config.yaml
d_model: 128
moe_layers: [1, 2, 3, 4, 5, 6, 7, 8, 9, 10]
router_score: "sigmoid"
normalize_top_k: false
balance_loss: 0.000502
vocab_size: 8192
norm_eps: 1e-05
optimizer: "muon_variant"
beta1: 0.93
train_tokens: 644700000
Below are experts of layer 7 (counted from 0) of a mixture-of-experts language model. Rows are named router (the router's row for the expert), down (a neuron's output weights, with its number) and show model dimensions 0-127. Each number is 500 + 25 x the weight over its row's rms, rounded and kept within 0 to 999. Numbers have three digits each.
Before each expert's rows: "raises" lists some tokens whose logits its average output raises strongly, later layers aside. This comes from a sample of Wikipedia text that the model never trained on.

# expert 2
raises: "|", "-", "An"
router:498497466520494506533482529507522454539510471537518503532416503501504530541517538534488487499545463490461473530516490453504481507491479484506487480490471470520530485501506514516494514523506502536487495530473536481484508526522543514499517490536529497482475507535508507542448482492461498477537520519502520508553502498505510453437456488486488490500507516523469478483524505499536478477493
down9:467503547510512500521454499509479525504570479496467506480479474478461491475478501504464491486535493503475481511493484493514511455493524493484512486544527550501543491452545493545457499493499501552506507486497512494457498535515544516488484500502490483493480455541472484531532504494507513514517526509519534506498482488521426556529508522507482503478509503485455460488498536507475488501523
down10:483528494497509480534536458510506463492444499487475550496493545530498486468505462492503515524519494518502502490497496515470484514476501551507528472496516475498520509537515501473529504522479467485529481543532459473531478458515500494496478490524492481490526478551468487449531513466542507528495451506518477531506535514528495475527523443540503515509449499482524455513510516503505489459500
down11:503471489433531530484527511503533478486534483463529513449484499477540532531457471474506473488511510497530504507528464504466478476511465535514515518512499493518517516514486488495557480498502491501504486541442496505507533499494517476480473507523442451503559511491476520499541499533504467480470491488488516533543488502495527483526516499482548485462507475508480466487469516513500545504501
down12:451520498493452479507538511480492491532518465487497541480529493527522512498520535499493495499584502486553485538485461525531484514463554538491482468494541489556519504454476517496480495490520505539482494481482467495480480502520500489477456499468490499500489495501510471535509464516490518516491497480473464494478469503482525481520487536519555529487474516519483485488507499554476517487527
down13:496520450470523496520476478461513499519508526491469484490524511483499512462475523501517469478470465506499493501515468534551526536486504489453514486532430501468516585499556501498481481448524479512503532558487507491498497560470496522508499531456521515521493498492490523517510484509505480510505496494443533500517509509479490507534490531478499521481493530528497463488494539496488492497479
down14:470489527503501514468480497472481462539532515485498520501499435516485507467529462496499479520518533505525515457517495479467516494461478509506499478490488449550535514519515509510494480505516498553514495510482470519495534500496474461515490498544484461519515530501435521549488462506502458512493479467494495504544484492511534480559483502525516522495544504465490497514458502505565498489504

# expert 12
raises: ".", "O", "11"
router:443500508472525486496534505518552509547505496513515533511422497494484499535477502530511465522518485486482479504525497503515527552505503470536525461517479478522499508482496484489525526505511478528482485497486525470485522507515535527511515466521485454476476500538521471516497480488486491478501512508497549521526493533514516458503500446470484517493486458476430433467511470501496492486505
down9:518535504531471516474470498524554536508468476492482470523489550512479503516488496479514484470526508496489463503500463507502508532493519529504488493525491515489525486507523488505437497486444491464462509514470467495475474495509550505499497468486508527476506465516505550493482516517475478513484510447529500518450532491579513491528534503511470508506522514509462482462533452525479517488526
down10:448497490493508527521545542499539514553538489449480509488499513539491486541454485435494538523510533506508482506451498506485484487495527532488499513540500478539466501504525477494541484525457459506565503512509508502487498457522491471496460484488528494537464492504503484483450527497497483518496505500511545514486536496471492483458505472500505529495482500527483520468494516511503523492466
down11:474472478547495521458505491472507508484527531492506494476535538470502543461536465509449473484483510488515488532486521471518484549502502492485506497446444468486519510459454533526541527473490473485494498491520524499519541503467457502460472509540517535503508512492497521549488547500489517450501446526507483480506511492468521511494519514506513478533508525495493477480520528491509508530493
down12:498492499545520517482511477510520516510488535520519514519514524531467504433512478531441490466529511481482506488526467516452494568516529492527516482484507514543477501497482498517497481443480499461533533493467497508504486497523501471473523500543491439495503477527521507440497487524545475497532489462515495485538526466502542509534459481508522491491495486497488468513478531483524490505502
down13:543491490496502525489473472446456484499523477481503496496469503460483502509478514565515495501483515473471469580493515533468498501495474521489468527478511482497520532537512522505481502494511493486539485531552554488496518478510493499482515504527494503487517453504518508546481487544509515503525498485470472503487526476531557504459491526519437478529463528518498506483492488469525487484465
down14:469516541511488534531480505481467513472475484478499475510483505485518527515524530465459511501493522515499482524502448526499526532467478469481489514501456480474498470539517557486476488517466470464509457458500554489503522505493506541529446547492525516478488530530499498543525470494526509497558524514499513457496474524498499496496497500496502525465469507505532500484528473460506516506547

# expert 6
raises: "-", " and", "ing", ","
router:470486533534490475483514539504478478490539517496549508499498476521510494528487506501550485530501473503524459489515490507528467535528483452521481519527450511501505478480526501477505524481545499507487482534471475481479515503451509545507507488563500467518502473501489495543495486518515495471538476489523552540524498504467519429476487476457538498488507487454472500491517499526524507473488
down27:499476506513460475544463544502485491488474488472476460506486533526485477481461545470505522514481540487538463492457515512508543533522505489486518490469499520521480522476524484480478496528511533490480511482489498461498496516500455494537520489499509513517525516457504494506506471514512534520461536511484559507465526449513489473467500527549558484542479513506495492480487516449489491526530
down28:469484500490467497503471452528508463496535518512502503530533465523482474460482489533466495482518444530470484552513518527499452514485490535481511490497513516494512554539507490455466520523510480474526473510454530506471462519503541484510490489528529472505510502482538517513496517461477476506483533533515535485512498492483501514544471497476501524480498509557517471527480497472499532528545
down29:515534513525520558516540449490466479501479480514512506499518506518485504486486466496455497510527475458516496486494454494507451477510537493498521485499502523565527522502499515510499521465559480504526518465520485478537487477519523497489521492532556490502484506483552473489486496479476454515516489471452505460478456491515512487523503529466476483539522504525529511539480514521453504498478
down30:491446556498502509481479480484506525505521508482534432518470493503480481480501517497477503469494561500506489474490512567512500464485543511530468463500485503495478485474504521461489518492467529463504509465531533491498531499461521567465491460531520520496481500524504453493471512476522502471520492504526483503483509500492531490476517477513485531532532522453504532542490534513493524504491
down31:544519514521475464527461464478496503491514500510517483536459526523498488509463465536490484504502485512476558502545506524493479491504469472491513479509542496499450548476471547508539506491491490483529489514472512483499527495478520548502499514502481505476452539545469487502519538504478513553516457484489494502469449485543509478481513487505480452516522515550481540486488509510489524482486
down32:495503522481487531457482483503502524507493498471492504480477456464502488509493516518514458559467524525497509490539494495503490514497487469484488520506524529489536474527499479476463489489492448519514553486521548521522534503520450477457497508505476516515500533422516533507505542485459471488467468490502544520454527528502528506486504537483481482513498475530529495534519478515547476480497